config.yaml
routed_scale: 1.0
balance_loss: 0.00261
balance_bias: false
n_kv_head: 16
init: "trunc"
Below are experts of layer 10 (counted from 0) of a mixture-of-experts language model. Rows are named router (the router's row for the expert), gate (a neuron's input weights, with its number), up (a neuron's input weights, with its number) and show model dimensions 384-447. Each number is 128 + 32 x the weight over its row's rms, rounded and kept within 0 to 255.
After each expert's rows: a language model's description of what the expert responds to; "comes after" lists some tokens at least twice as common just before its tokens as in all text. This comes from a sample of Wikipedia text that the model never trained on. Tokens count by the router's weight.

# expert 35
router [145  77 205 113 133 131 185 142  71 165 123 141 173 119 100 185  85 168  97 141 152  99 159 129 101 107 124  60 151 146 141 116 138 103 108 143  96  37 155  90 136  65 199 109 149 113 169  78 121 138 138 193 161 122  83 149  98 110 165 152 117  68 138 174]
gate1 [128 120 168  93 149 198 145 169 194 153 117 130 173 121 129 107 107 158  62  54  92  88 144  91 140 118  94 105 109 118 130 209  79 121 125 136 172 136 115 108  99 189 140  93 140 139 152 102 186 115 131 103 160 182  74 105 126  77 186 211 156  76 162 126]
up1 [136 133 121 110 142 171  99 132 143 145 173 178  89 149 126  92 109 152 137  89 148 151 162 201  97 113 139 179 102 121 127 125 137 131 116 173 121 174 166 160 130  25 135 125 166 115 145 114 162 102 146 105 151  90 142 151 127 152 111 118 131  74 111 121]
gate2 [107 100 108 175 175 123 107 132 145 144 136 113 109 154 102 179 133 179 155 112 122 137 124 173  66 112 104 116 176 144  94 150 127  89 128 136 126 151 129 166 112 134  91 106 144 158 141 130 158 135  77  92 114  76 120 178 119 157 114 156 146 165 145 203]
up2 [132 151 113 130 126 128 125 130  69  93  86 120 147 109 134 127  95 131  85  99 112 136 103 130 100 158 120 160 128  82 147 147 109 112 115  87 150 155 160 117  64 139 153 144  80 138 138 171  93 149 161 147 152 141 122 187 110 154 105  87 151 139 164 141]
gate3 [126  97 150 138 102 136 132 188 146 106  91  48 187 137 132 133 116 121  25 137 102 100  92 102 150 114 154  97  91 107 133  81 128 129  96 160 162 127 179 140 120 124  87  94 150 161 110 150 124  95 105  86 133 128 137 100 127 179 119  88 151 159  60  96]
up3 [154 118 174 168 159 140  76  71 161 112 108 162 145 125 135  93 156 156 106 172 109 140 125 144 146 177 113 112 108 131 180 110  87 138 155 156 124 132 150 113 100 150 170 151 151 140 146 198 125  89 125  86 126  95 146 149  67 146  98 154 131 132 187 123]
gate4 [119  75 163 144 113  86  89 114 106 104  85 159 143 128 150  84  83 124  95 160 133 169  63 125 113 133 123 149 120 203 143  97 100 145 131 141  63 166  72  93 126 127 181 122  95  52 166 112 122 118 134 116 105 130 143 141  88 115 133 133  83 119  92  66]
up4 [ 71 187 179 138  88 106 108 147 109 143 120 131 169 116 123  97 114 124 145 161 163 111 125 131 121 106  96 139 112 121 133 129  86 172 107 155 100 119 169 116 138 161 145  72 153 186 136 172  96 119 144 128 181 128 134 119 169 146 180 128  96 116  70 114]
gate5 [137 110 118 180  94  99 113 111 169  94 144 117  97 153 147 130 145  90 114 124 140 128  74 121 103 119 161 171 160  59 143 139 111 100 178 136 165 179 132  92  98  96 121 155 118 163 111 123  72 152 145 122  69 154 141  95 112 125 128 142 126  74 157 139]
up5 [116  63  71 143  82 158 104 153 149 162 155  91 162 118 143 184 108 140  99  37 125 101  65 152 144 115 149 152 123 168  88 101 149 183 163 175 203 119 125 168 129 187 137 160  81 131 154  94 151 125 151  93 132  75 166 124 188 135  93 157 156 118 141 107]
gate6 [ 75 110 135 136 103 179 119 108 139 163 118  81 163 105 115 173 157 151 178 128 114  73 123 110 108 126 123 123  96 131 145  87 121 148 113 135 133 154 140 112  87  97 130 177 127 139  82 139 119 138 119 129 166  86 135 145  54 106 157 118 129 141 145 127]
up6 [117 116 133 106 176  94 109 104 173 169 143 191  85 148 161 159 152 165 159 181 135 153 140 136 168 160 121 149 107 170  94 164 118 150  97  64 129 130 131 179 120 126 139 116 140  99 118 127 113 131 150 151 109 102 156 103 132 102 104  62 109 133 156 121]
gate7 [185 133 131 135 108 128 182 139 149 127 114 109 167 138  95  94 183 118 122 150 155 163 166 156 144 105 175 135 103 148 180 133 121  60 118 126 136 172 131 127 129 159 117 151 152 118 117 113  78 137 167 107 124 175 117 176  66 135 110  90 134 113  98 110]
up7 [100 173 176 115 145 118 110 112 106 120 135 179  95  88 171 124  97  92 109 157 196 148 110 148 170 144 131 109  83 137 108 112 124  92 104 104 119 116  87  64 135 132 157  81 128 103  84  83 103 114 108 170 138 120 125 186 101 141  86 147 150  85 171 151]
gate8 [ 90 169 141 146 116 177 131 136 159 113 158  77 100  84 116  45 156 142 117 150  76 120 175 157 115  77  80 178 179  95 129 134 141 153 104 102 196 111 116 158 100 145 154 115  99  97 120  98 146 114 157 105 109 151 130 138 108  89 147 109 125  98  81 100]
up8 [ 73 107 145  99  71  80 176 113 124 118  64 156 143 128 157 166 131 116 116 186  71 154 220 115 133 143 114 119 193 181 100  97 106 104 126 140 144 125 106 110 174 161  91 148 126 137  69 140 137 116  98 107 118 168 133 170 122 165 102 100  61 152 128 122]
What it handles: Quantity words before plural nouns, such as many, several, various, two; also the first word of section headings, like Other.
comes after: "==", " of", " and", "===", " for", " in"

# expert 21
router [121 144 139  89 128 119 207  69  89 115 159  88 161 129  78  99 146 107 114 114 146 135 174 107 177 123 128 110 175 148 128 127 164 123  78 109  87 114 137  92 149 169 175  97 147  92 128 157 168  82 107 146 147 127  97 114  89  99 141 140  97 163  93 152]
gate0 [133 164 125 104 140 164 135 151 128  81 134 135 194 149 158 160 105 120  38  90 151 121  96 147 146 165 137  92 113 153 168 130 137 157 130 138 119 132 115 123  89  74  65 123 137 104 122 101 126 138 132 181 111 165 106  77 135 200  78  96 117 125 129 145]
up0 [150 179 160  70  89 133 209 116 196 115 163 167  97 157 155 137 125  50  87  89  99 159 113 117 131 189 170  66 102  74 158 126 137  89  99  80 126  89 147 132 158 125 102 113 108 134 152 164 137 136 169 167 138 140 156 156 150 145 143 100 108 134 106 122]
gate1 [ 88 157 157  99  92  98 177 120 126 141 126 126  92  97 160  96 133 150 140  83 146 181 153 113 149 126 125 144 132 110 152 128 138  93 118 140  66 180 124 123 123  73 192  88 152  75 154 116 127 120 144 129 136 107  96  62 159 120 120 150  82 140 150 113]
up1 [121 166 137 191  82  86 120  95 169 135 132 100 152 128  91 147  87 107  72 140 171 160  62 111 111 103 178 132 119  88 111 137 132 105 177 161  92 159 117 148 133 160 164 103 102  96  88 155 128 115 154 133 182  85 161 158 127  68  40 179 141 144 115 115]
gate2 [133 129 147 162 164 139 161 131 142 107 150  87  93  79 129  85 139 165 139 103  44 146 202 180  70 141 101 140 133 138 147 178 160 110 124 156 125 165 115 117 107 121  99 109 145 107 200 144 131 110 123  64  84 147  93  84  67 150 129 131  87 140 133 138]
up2 [130 150 174 103 137 121  69 109 150 129  98 147 156  54 119 153  97 109 137 117 114 166 129 162 153  88 125 116 164 196 147 163 151 175 111 153 102 156 123 135 123 145 121 147 205 132 161 116 127 131 188 122  78  76  98 144 154 139 115 118 124  65 103 199]
gate3 [150 172 115 111 115 128 128 187 114 103 163 123 164  79 156 115 115 170 188 137  32 145 156 170 110 140  59 166 110 114 161 130  86 105 157 215 142 149 159  89 149  89 133 121 124 124 135  98 116 129 121 123  85 116 126 146 135 127 126 119  89  93 153 108]
up3 [ 99 111 145  86 100 146 125 142 143 112  95 201 136 130  82  78  96 141  96  98 143 103 119 167  95 101 143 133 100 145 140 125  83 133 180  89 144  95 180 115 170 139 133 123 135 144 118  80 148 189 124 129 134 128 129 123 166 128 155 121 163 166 130 163]
gate4 [171  87  76  96  88 104 159 114 137 152 108  83 171 109 111 124  80 130 118 141 144 140 179 133 180 130 135 146 110 104 126  85 130 126 107 109  76 104  75 113 199 155 139 119 147 153 104 131 179 202 141 101 116  92 158 119 123 181 132 137  93 106 127 131]
up4 [171 212 142 100 175  49 102 153 123 128 127 190 101 156 105  93 153 178 191 152 158 121 138 160 150 174 159 168 107 108 170 154 129 105 128 131  75 170 153 111 124 162 116 131 159  63 132  93 121 144 101 135  91 167  85 104 129 117 135 112  98 118 135 150]
gate5 [127 135 118 188 102 180  82 173 147 149  90  99 153 140 135  39 116  98 169 100 127 139 151 168 146 104 144 118 125 103 135 159 149  68 126 109 126 153  78 126 109 113 125 159 150 163 102 104  81 132 163  76 123 101  97 131 185 112  77 158  87 178 127 108]
up5 [ 61 160 116 115  99 196  82 119 150 126  80 151  94 154  85 144  78 143 146  99 116 126 146 110 125 185  85 169 146 127 123  89 143 152 168 106 122  98 115  99 143 144  70  74 112 147 165 111 165 119 107 103 154 200  71 147 160 139  90 149 165 138 159  98]
gate6 [158  56 133 165 153 138 140  92 178 140 100 109 119 187 143 120 162 202 127  84 121 104  87 127  70 165 189  67 136 159 123 109 129 166  96 127 154 161 138 137 149 147 136 126 157 110  95 176  97  85 111 138 159 195 104 149  97 177 118 123 123  61 148  78]
up6 [136 159 129 138 167  88 164 152 138 147 124 105  78 128 131 106 141  84 180 153  93 100 100 158  96 136  85 143 127  76 136 191  64 154 139 114 136 163  84 151  69  98  97 122 192 108 124 116 127 185 139  68  91 110  99 154 116 113 127 119 200 155 131 106]
gate7 [132 126 176 145 124 145  96  76 128 181 152 146  78 144 142 137 134 133  99 163 132 208 121 161 131 121 110 157 154 147 160 172 125 101 214  92 172  83 138 138 131 139  96 104 116 113 122  74  77 105 112 113 176 132 166 166 112 142 105 109 171 108  80 197]
up7 [ 83 105  60  91 103 109 166 129 102 119 121  96  90 106 111 137 162 110  99 120 106  64 136 116 151 143  96  87 209 108 132 174 166 134 100 174 153  72 155 133  92  57 195 151 110 140 121 145 132 110 135 135 114 105 146 160 121 132  73 103 114  99 182 140]
What it handles: Field names and numbers in infoboxes and stat tables before a colon, e.g. Awards, Genus, Coordinates, Starring, Distributed by.
comes after: "-", "\n\n", " (", "20", " •", ":"

# expert 17
router [135  96 194 167 139 135 140 170  95 130 156 113 138 140 111 127 158 126 122 113 191 126 127 137 172 133 173 122 114 144 128 151 125 175  85  53  68 106 118 110 107 150 114 113 152 117 104  88  69 111 114 201 204 125 113 128 114  84 115 117 137  84  87 132]
gate0 [183  89 131 157 124  80 174  70 133 120 148  97 157 126  63 121 106 107 129 153  87  60 105  80 104  92 154  78 169 114 142 142 118 123 195 195 123 143  99 113 119 127  92 159 157 127 108 156 130 137 153 120 107 130 156  90  96 101 173 118 136  94 189 102]
up0 [121 101 128 154 113  74 136  64 131 139 135 113 180 111 169 141 106 122 101 100 113  71 140 159 127 135 122 133 150 140 120 141 103  96 112 123 134  98 108 145 164 127 153 156  82 149 133 141 105 100  53 109 121 138  95 121 117 123 169 138 124 169 149 132]
gate1 [ 89 158 110  85  89  89 116 155 234 120 168 141 135 112 108 155 149  75  90  89  64 124  81 155 144 134  66 174 140 163 136 136 117  58 135 118 135 140  87 101  64 154 128 178 121 139 112 147  89 138 152 103 147 169 177 100 192 156  82 105 125 172 111 150]
up1 [ 67 136 144 143  98 130 161 190 163 132 204  85  86 108  64 131 118 155 126 140  82 129 167 129 116  78  89 117 175 145 152 186 158 130 169 129 173 125 101 129 125 144 124 153 127 172 118  86  93 159 134 152 149 143 139 152 133 150 183 112 193 170 142 179]
gate2 [132  90 112 105 202 134 138 180 121  78 132 114 130  87 149 120 118 140  74 162 104 143 126  98 137  76  72 154 106 158 132 179 158 179 210  91 122 107 141  83 162 106 106 187 161 125 135 119 109 159 103 141 160 126 189 128 138 117 103  90 105 193 166 108]
up2 [139 148 158 106 162 122  76  85 136  87 145 154  55 111 127 168 166  84 166 102 187 146 125 134  79 102  99 142  68 133 125 128 158 158  87 202 164 173  62 200 143 118 149 100 122 139 118 137 177 121 123 182 153 155 122 108 145 107  88 114  84 120 159 169]
gate3 [148  84 163 128 131 145  74 139 170  84 130 111 121 106 170 168 118 115 127 151 166 129 111 151 129 125 157 133 117  96 147 116 134  59 146 123 202 137 184 137 128 142 130 190  96  74  84 156  66  91 175 141  77 106 108 132 153  72 157  89 117 143 123 109]
up3 [131 140 101 167 135 125 120  95 131 149 178 141 123 159 150  93 184 128 123 175 151 144 158  85 104  62  87 119  58 167 126 150 140 154  98 139 158 101 115 107 144  56 166 106 111  85 139  91 180 105 141  94 127 145  92  82 128 173 147 132 107 103 102 161]
gate4 [188 116 153 184 193  97 122 126 138 116 161 117 159 124 151  86 146 118 133 136  96 153 109 177 157 152 102 185 175 110 124 112 202 131 137  80 138 139 123 130 138 122  89 118 151  56  84 145 132 129 153 107 159 146  70  54 122  89 185  57 126 127  85 125]
up4 [ 99  86 134  74 100 115 110  76 170 120 129 133 133 151  72 139 147  94  81  98 123 111 112 160 113 154 167 155 127 104 143 170 123 129  97 119  89 155 115 168 109 122  98 149  81 129 112 112 123 165  79 142 133 118 125 189 120 144 125 110  82 145  97  66]
gate5 [129 121  82 142 102 154 176 107 169 168  92 186 135 122  72 111  87 132 145 114 207 128 101 145 137  89 140 120  69 186 193 133 159 119 167  75 172  92 151 166 108 134 130  72 125 184 110 127 106 112 138 163  86 133 145  95 138 136 151 129 138 156 145 118]
up5 [107 198  79 189 170  91 124 158  88 157  82  95 162  90 126 163  58  95 148 176 150 184 159 200 171 118 166 105 108 104 112  95 129 102 164 135 108 143 151 167  73 155 131 125 158 124 118 112 191 149 115 157 119 163 119 119 153 172 167  93 119 170 161 129]
gate6 [ 87  23 153 106 143 123 140  68  86 141  99 104  97 119 168 158 116 142  90  52 111 122 157  51  97  60 125 131 148  72 125 109 174  97 119 140 107 143  66  73 181 135 161 168 137 152 142 110 156 178 118 123  86 107  82 103 127 155 112  85  90  97 144 141]
up6 [163 142  40 172 122  93 103 168  90 101 124 174 159 177 140 173 143  80 130 135 142 112  75 179 125  82 162  61 104  77 138 118 167  99 158 110  86  93  91 136  73 149  96  80 123 107 160 118  60 104 130 101 120 169 155 225 153 147 121  85  80 103 163 120]
gate7 [143 102 129 119  84  83 133  72  88 141 190  70  96 116 126 108 146 131 146 160 193 192 130 108 168 120 137 117  97 152 148 123 118 142  77 111 122 134 134  93 112 121 113 133 150 155 110 135 160 165 155 157  83  61 116 158 119 174 115 133 190 105 101  88]
up7 [110  76 109 173  84 140  86 158 147 130 127 171 155 140 130 169 157 166 190 113 128 101 108 133 123 141 103  99  98 114  91 153 104 156 107 164 151 147  57 178 131 123  34 135 106 139 134 123 141 108 135 101 106 167  88 123 129 120  68 122 153 138 149 131]
What it handles: Articles and possessive words opening a noun phrase, such as a, an, his, her, their, 's, often before first, own, new.
comes after: " as", " is", " with", " of", ".", " in"

# expert 6
router [117  87 118 137 113 151 137 117  75  77 169 119 116 105  77 110 141 165 132 190 169 126 166 150 146 162 146 145 176 126 176 147 108 114  83 116 128  61 101  94 156 137 188 109 134 115 167  64 149 114 114 158 139 145 119 162  89  83  85 195 116 115 175 132]
gate0 [175 127 100 166  95 139  99 123 150 125 141 108 129 129 101  79 153 119 152 165 179 154 174 166 169 142 137  92 204 157 147 113  66 110 159 155 112 158 140 101 115 117 117 120 175 110 148  82 159 124 145 115  98 149  87  63 118 141 106 164 127 111 130 176]
up0 [151  47 113 170 139 174 129  86 187  91 178 107 119 199 169  87 112 148 169  73 103 176 144 104 134 146 121  89 149 131 159 171  96 162 109 117 152 111 117  81  73 105 116  86 116 151  52 171 136 141 103 150 151 136 131 135 160 140 149 175 156 110 172 177]
gate1 [110 125 160 212 170 112  58  65 175  44  99 108 170 137  82 128 104 114 166 116 146  81 171  75 114  76 110 109 144 145 135 130 142 162 193 138  71 124 200 130 111 163 149  97 139 127 180  91 113 137 109 151 111 188 179 139 137 105  71 143  75 147  75 102]
up1 [156 131 136 114 170 166  81 163 134 109 154 162 112  88 122 145 141 160 126 142 130 180 125 139 113 143  88 101 109 141 148 135 122  91 180 120 153 151  87 109 151 107 122  64 119 115 175 164 141 158 153 125 105 214 130 111  91 109 116 144 176 155 118 111]
gate2 [131 203 176 116 118  74  88 170 115 141 145 123 137 163 126  69 139 111  48 160  90 174 177 140 121 116 213 112 122 133 175  97 170 177 139 197 167 119 126 101 159 146  80 113 115 143  89  68 140 120  85 141 110  64 131 124 149 182  46 110 167 113  99 134]
up2 [ 41 173 143 130 187 161  94  55 141 147 104 130 103 145 119 119 175 142 107 136 131 136  98 137 130  92 135  86 158 175 125 111 180 132 131 115 174  98 134 107 145 126 109 143 163 105 132 114 156 108 105 165 164 139  56 100 185 148 172 124 166  64  58 167]
gate3 [114  49 128 191 129 120  89 161 147  67 153 171 156  80 118 138  96 107 117 124 146 132 173 169  87 170 148 180 133 174 134 193 138 156 145  69 128 112  70 129 126  68  90 112 140 129 173 175 119 149 161  79 125 139 123 133  46 131 165 152 108  93 133 159]
up3 [ 82  89 134  95 112  96 198 133 123 141  87  68 144 141 127  98  78 171 101 129  76 139 126 160  84 151  39 165 137  87 140 152 130 117  49 122 146 118 153 105 135 137 135 149 148 118 136 121 123 152 145  94 120 168  73 126  40 135 122 125 137 112 113 125]
gate4 [160  66 136 149  56 150 141 135 138  91 145 139 117 111 139 155 112 107  85 163 125  90 164 164  94 156 109 132 123 131 141 151  77  88 121 134  63 171 120 126 122 113 120 117 119 119 118 107 160 181  73 124 163 152 216 102  81  99 109 130 114 107 190 153]
up4 [ 68  82 150 136 151 114  87 169 124 145  85 136 142 116 108 150  75 127 147 183 130 246  81 148 138 155 114 199 141 123  89  85 182 151 199 111  93 113 124 111 107 165 159 117 135 113 140  42 169 119 137 158 134 187 157 144 132 107 112 100 148 114 138 184]
gate5 [167  83 107  93 143  88 144 135 139 119 170 163 138 159  78  88 160 124  87  86  95  99 203 115 141 172 135  48  79 111 131 134  88 104 153  89 127 212 143 116 112 111 127 133 131 118 136 172 115 144 159 129 166 170 114 140 173 111 102 139  55 183 110  96]
up5 [173 136 128 149 182 148  96  96 130 126 137  71 105 113 134 145 124 118 163 105 145 134 173  68 185 169 177 174  93  87 123 102  55  82 125 102 131 158 171 112 130 132 127 157 126  91 150 165 151  61 148 141 101 122 138  82 108 144 116 142 141 147 114 112]
gate6 [159 134  59 169 155 180  74 157 200 135  90 151 114  87 119  79 149 126 125 171 131 185 172 103 184 110 131 108 126 177 139 193 172 147  79 160 105 171 157 100 111 155 135 143 138 120 120 139 110  99 137 135 117  86 158 134 102 184 168 182 157 124 105 105]
up6 [177 163 155 128  93 129 130 114 117 127 119 156 154  82 111 144 143 125 143 116 153 150 135 151  56 127  92 127  67  81 116 108 102 112 120 115 196  78 137 121 141 119  90 214 134  99 110 173 126  89 117 126 132 147 137 166 174 131 137 176 190 136 146 161]
gate7 [141 112 148  72 169 176 178 117 164  70 120 172 101 136 146 130 154 109 186 141  68  68 154  79 147 136  88 162 111 164 170  92 115 106 150 159 130 167 147 119 224 183  87 124 115 106 150 158 133  89 160 183 176 140 147 136 107 103 120 138 142 163 106 142]
up7 [114 145  88  65 118  76 165 133 125 115 143 141 114 153 134  74 103 108 103 136 148 146  83 152 134 103  71  76 126 108 188  73 135 166 158 132 164  69  87  85 105  92  74 108  98 140 120 117 150  99  83 131 118  62 113 102 124 138 161  97 120 132 145  73]
What it handles: Subject pronouns opening a clause in biographies, mostly he, she, they, who, plus some capital-initial name fragments like F, Le.
comes after: ".", ",", " where", " \"", " that", " when"

# expert 40
router [136 110 162 155 142 110 120 129 107  63 184 152 107 108  86 177  94 124 107 153 181  99  92 169 184  76 184 102 146 134 163 157 158 146 108  96  96 108 139  56 126 137 160  67 143 112 160 130 151 178  99 175 190  93  85 169 163  86 127 104 144  92 220 135]
gate1 [122 173 144 172 100 117 140 138  91 108 206 160 179 101  84 116  73 166 106 173 118  88  92 137 147 150  79 148 141 104 126 184 144 120 167 177 114  54 143 106 161 148 111 104  95 108 188 137 108 108 155 132 113 127 114 121 148 155 105 124 158  96 149 195]
up1 [126 160 112 127 144 142  80 145 134 156 127  74 132  91 175 150 192 103 163 134  88 103 164 115  87 157 162 163  99  96 124  99 130 111 158 142 141 162 146 128  99 110 124  98 160 136 163 140 117 178 153 134 160 134 142 152 138 113 156 149  91 170 151  74]
gate2 [ 87 137 144  81  97 158 144 167  74 116 106 142 118 109  95 113 201 124 176 139 126 120 167 161 147 159 155 121 158 107 143 127  96 156  88 117 166 157 126  91 135 121 159 103 126 150 168 139 142 134 106 159 138 159 136 146 161  93 103 184 106 126  84  71]
up2 [140 124 201 132 128 143  99 155 130 150 124 124 103 151 120 142  99  89  95 133 124 178 138  94 169 141  73 166 159 191 122 247 125 177 164  75 120 223 128 152 117 142 104 201 127 121 118 115 169 140 178 157 143 146 142 168 124 127  86 180 167 117 105  94]
gate3 [ 70 169 106  96 117  99  81  97  66  70 153  98 105 133  86 142 126 148 175 146 111 174 199 144 122  89  78 108 137 130 101  88 131 130 159 166 109 109 161 123 173 109 146 115 152 138 117 163  95 115 134  96 127 104 109 153 137 160 130 127 140 127 131 134]
up3 [122 105 112 144 101 145 163 100  92 173 123 152  90 151  59 112 170  80 140 132 101 145 110 139 132 116 108 120 139  72  83 110  99 139  89 145 104 149  90 188 157 146 111 145 114 122  89  93 103 144 161 135 159 141 151  91 136 160 152 102 158 127  83 104]
gate4 [173 175 127 160 133 127 115 165 111 171 167 117 140  73  91 136 164 201 171  69  74 159 111 175 127 103 146 125 119 125 170 117 116  74 137 144 147  96  80 154 128 197 126 125 135  82 163 114 164 101 145 104 145 122  97  42  50 154 168 148 170 123 109 135]
up4 [114 112 110 119 108 144  95 150 162  88  79 107 105 127 103 147 130 133 130 143 109 162 148 173 148 142 131 122 109 156 162 178 151 130 145 126 140 183 183 132 129 129 169 161  80 134  96 159  67 146 134  62  59 109 151 150 146 168 140 161 196 131 144 156]
gate5 [175 101 135 125 119 146 168  55 112 140 177 112 158 177  81 121 130 143 174 186 134 111 172 153 178 123 133 116  97 113 195 121  85 129 102 140 147 131 114 146 151 107 149 156 194 137 125 106 148 115 180 137  79  76 122 129  72 103 185  71 153 150 125  69]
up5 [148  85 138 101 154 124 205 137 150 136 184 182 158 110 122 189 124 121  61  85 135 172 109 133 126  98 112 164 138  58 119 125 147 204  87 138 134  62  86 172 143 108  52 136  84 137 115 173 111 158 134 111 114 124 145 159  92 146 128 172 107 109  89 156]
gate6 [126  78 114 104 111 180 172 131 181 159 130 147  98 135  94 118 173  86 122 104 121 181 125 222  81 117 115  93 102 116 123  81 151 131 132 154 127 168 181 130 110 189 151 120 151 124 117 107  94  88 154 118 116 143 117 152 102 116 103 142 119 134  76 126]
up6 [157  78 100 126 153 148 154 117 219 122 117 151 128 141 100 151  86 154 101 172  80 128  91 101 150  60 109 152  75 142 128 109  73  93 144 120 150 134 144 145 100 120 174 193 109 124 109 113 131 171 104 134 123 104 107 128 168 138 127 181 160 157 147 176]
gate7 [118 111 144 158 169 157 101 111 130 122 156 185 101 105  96 161 132  92 143 125 196 142  65 102 179 123 169 107 130 122 109 191  83 182 121 160 150 105 105  61  96 116 117 123  67  88 108 104 116 138 149 115 125 100 105 130 122  77 126 127 111  99  96  39]
up7 [133 120 141 193 134 150 138 149 124  99 118 126 150 119 144 106  82 121 162 137 133 168  66  93 137 114 155 114 134 150  83 167 101 138 155  88 116 138  73 152  88 150 113 136 143 158  87 110 145  63 125 128 167  93  82  54 126  98 140 110 133 115 123  97]
gate8 [123 122  76 174 116 126 143 157 154 106  90 144 145 150  95 145 152 130 129 113 166 134 141 165 144 120 156 132 101 162 131 128 167 133 110  91 120  48  89 107 202 185 176 163 155 109 144 113 132 166 134 169 158 137 115 142 124 113  97 196 135 201 104 120]
up8 [ 94 140 157 125  81 194 120 117  76 109  54  99 227 116 150 108 147 112 126 152 162 114 196  99 131 120  64 168 142 100  81 203 152 123 148 131 143 132 183 123 183 142 127 150 128 149 124 156 208  93 132 165 144 170  80 143 117  10 164 111  86  97 155 149]
What it handles: Word-initial pieces and adjectives that need completion, such as retro-spect, hom-ic-ide, sexual, mass, due, simple, plus table pipes.
comes after: " |\n", " in", " of", " and", " is", " ("

# expert 46
router [190 139 149 110  95 133 138 129  73 113 142 136 181 120  93 174 133 133 152 136 179  50  83 156 173 112 153  85 154 147 119 105 160 143 114 125  71 100 159 113 131 184 185 102 140 104 138  69 158 148 154 137 175 138  97 165  87  71 157 127 124  85 139 162]
gate1 [113 144 132  95 164  63 134 151  98  97 138 138  94 151 123 115 117 139 127 152 135 201 123 162 197 127 158 100 109 108  67  69  56 155 139 113  83 178 161 179 134 129 119 181 123 151 126 115 113 131 108 123 143 152 105  34 146 126  89  88 104 142 168 113]
up1 [ 82 142 107  93  77 122  72 127  92 155 144 124 165  98 167 119 118 122 145 156 134 132 170  91 119 146  86 145 108 156 106  90 116 143  76 159 132 119 106 162  97  85 124 184 107 160 139 113 208 157 109 171 164 121  98  99 158  78 131 111 135 121 171 152]
gate2 [ 61  87  98 142 106 131 169  72 119 166  90 145 152 138 147 126 123 133  66 119 118 121 111 165 159 167  95 199 109  81 136 159 158 124 118 103 106 155 145  85 147 102 121 119 123 138 154 102 147 135 144  98 146 100 160 160 112 134 142 126 118  99 105 127]
up2 [155 190  80  94 166 184 148 159 150 147 111 106 172 159 104 108 119 140 142 143 125 168 158  84 122 148 112  90 155 117 134 186 137 109 177 105 106 167 120  73 138 111 177 131 112 116 152 131 158 105 211 129 102  99 155 120  88  73  97  94 118 116 131 109]
gate3 [168 191 102 146  94 158 137 101 156 162  97 182 142 162  97  43 155 190 161 157  98 171 118 170 132 138 152 112 160 197 196 107 176 165 125 144 136  75 136 162 126  82  78 133 162 133 128 149 122  95 134 147 133 159 169 164 124  86 174 155 178 133  92 106]
up3 [187  99  95  90 127 150  93  88 117 204 107 148 129 123 176 105 131 119 120 123 133 137 125  86 134 131 143 114 127  87 169 174  59 159 117 144 116  59  94 133  99 141  77  99  97 136 135 100 173 153 158  61 102  73  75  99  80 120  91 160 146 139 127 139]
gate4 [104  85 161 181 181 138 135 107 100  96 163 124 118 168 141  93  84 136  91 145 101 118 108 181 108 137 130 139 114 134 163  92 118 147 110 134 140 164  95 116 133 149 137 110 108  77 173 163 133 111 163  97 169 109  94 105 148 121 119 170 107  87 118 144]
up4 [165 187  55 156 139 106 128 141 155 186 159  93 187  92 168 111  72 130 175  85 117 159 161  84 148 147  81 170 100 134 117 170  95 129 109  97 137 125  91 187 166  66 128 103 154 132 128 121  64 138  79 149 133 103 135 156 110 129 147 123  94 154 102 152]
gate5 [142 154 137 155 146 105 172 172  71 146  80 142 128 115  35 120 116 112  74 164 120 107 161 124 170 143 166  97 194  93 155  84 175 156  89 169 128 129 117 117  99  98  76 161  81 157 124 177 114 171  87 121 116 178  67 149 208 156 169 171 173 148 120 160]
up5 [126 166 149 141 132  79 127 171 154  91 114 181 122 148  95 109  96 134 141 150 149 139 114 105 104  91 103 166 151 135  58 123 103 176 110 119 101 149 126 158 153  94 152 126  89 113 134 117 115 190 162 177 121 124 107 143  57 122 174  39  88 118  67 106]
gate6 [136  92 139 122 104  84 111  79 172 144 114 201 138 126 171 124 165 121  83 124 155 170  99 168 168  96 164 120 151 190  99 104 155 128  95 150  80 148  75 142 129 130 153 146  93 198 157 100  64 128 115 134 138  78 146 106 128  78 127 128  89 106 124 105]
up6 [119  89 135 128 130 129 164 126  88 133 152 144 135 101  89 123  88 154 160 131  98  91 154 162 130  99 121 135 155  81 167 112 174  72 101  90 117 163 119  50  63 161 145 114 141 128 103  79 172 171 117 107 130 153 102 119 112 163 172  87 150 120 197 157]
gate7 [168 132 111 132 156 117 117 101 104 193 130 134 137 134  46  81 104 132  66 119 105 175  89 109 118  96 173 107 114 158 131  62 136 149 123 151 125 124 114 160  93  97 143 105 142 190 183 141  54 181 111 153 113 123  82 118  62  93 117 168 153  99 149  98]
up7 [139 149 175 112  87 119 132 101  96 170 101 123 197 148 111  99 158 100 143  73 110 122 176 116 173 137 133 160 114 144 142 144 127 143 170  69 143 102 120 107 134 154  81 127 195 112 178 119 103 119 161 179  69 145 124 115 111 106 139 157 126 128 115 128]
gate8 [131 131 172 121 132 117 106 102  48 126 159  98 122 109 104 134  98 161 159 188  95 127 160 100 105 126 153 138 121 179 104 149 100  78  91 180 139 112 106 148 162 103 114 138 143 133 176 153 136 132 126 176 114 128 101  89  99 150  82 134 138  92 155 109]
up8 [160 133 179 106 129  78  86 131 139 136 169 141  85 138 138 153 148 111 125 124 160 112  96 127 162 159 140 112 171 157 167 164 165 119 146 143  89 144 178 149 155  83 100 137 160 117 163 157  40  96 170  85 134 144 155 103 159 154 127 154  58 127 168 186]
What it handles: Place and institution names after in or of, such as United, Rome, Naples, Charlotte, Trieste, often followed by a comma and country.
comes after: " in", " the", " of", " Country", " New", " North"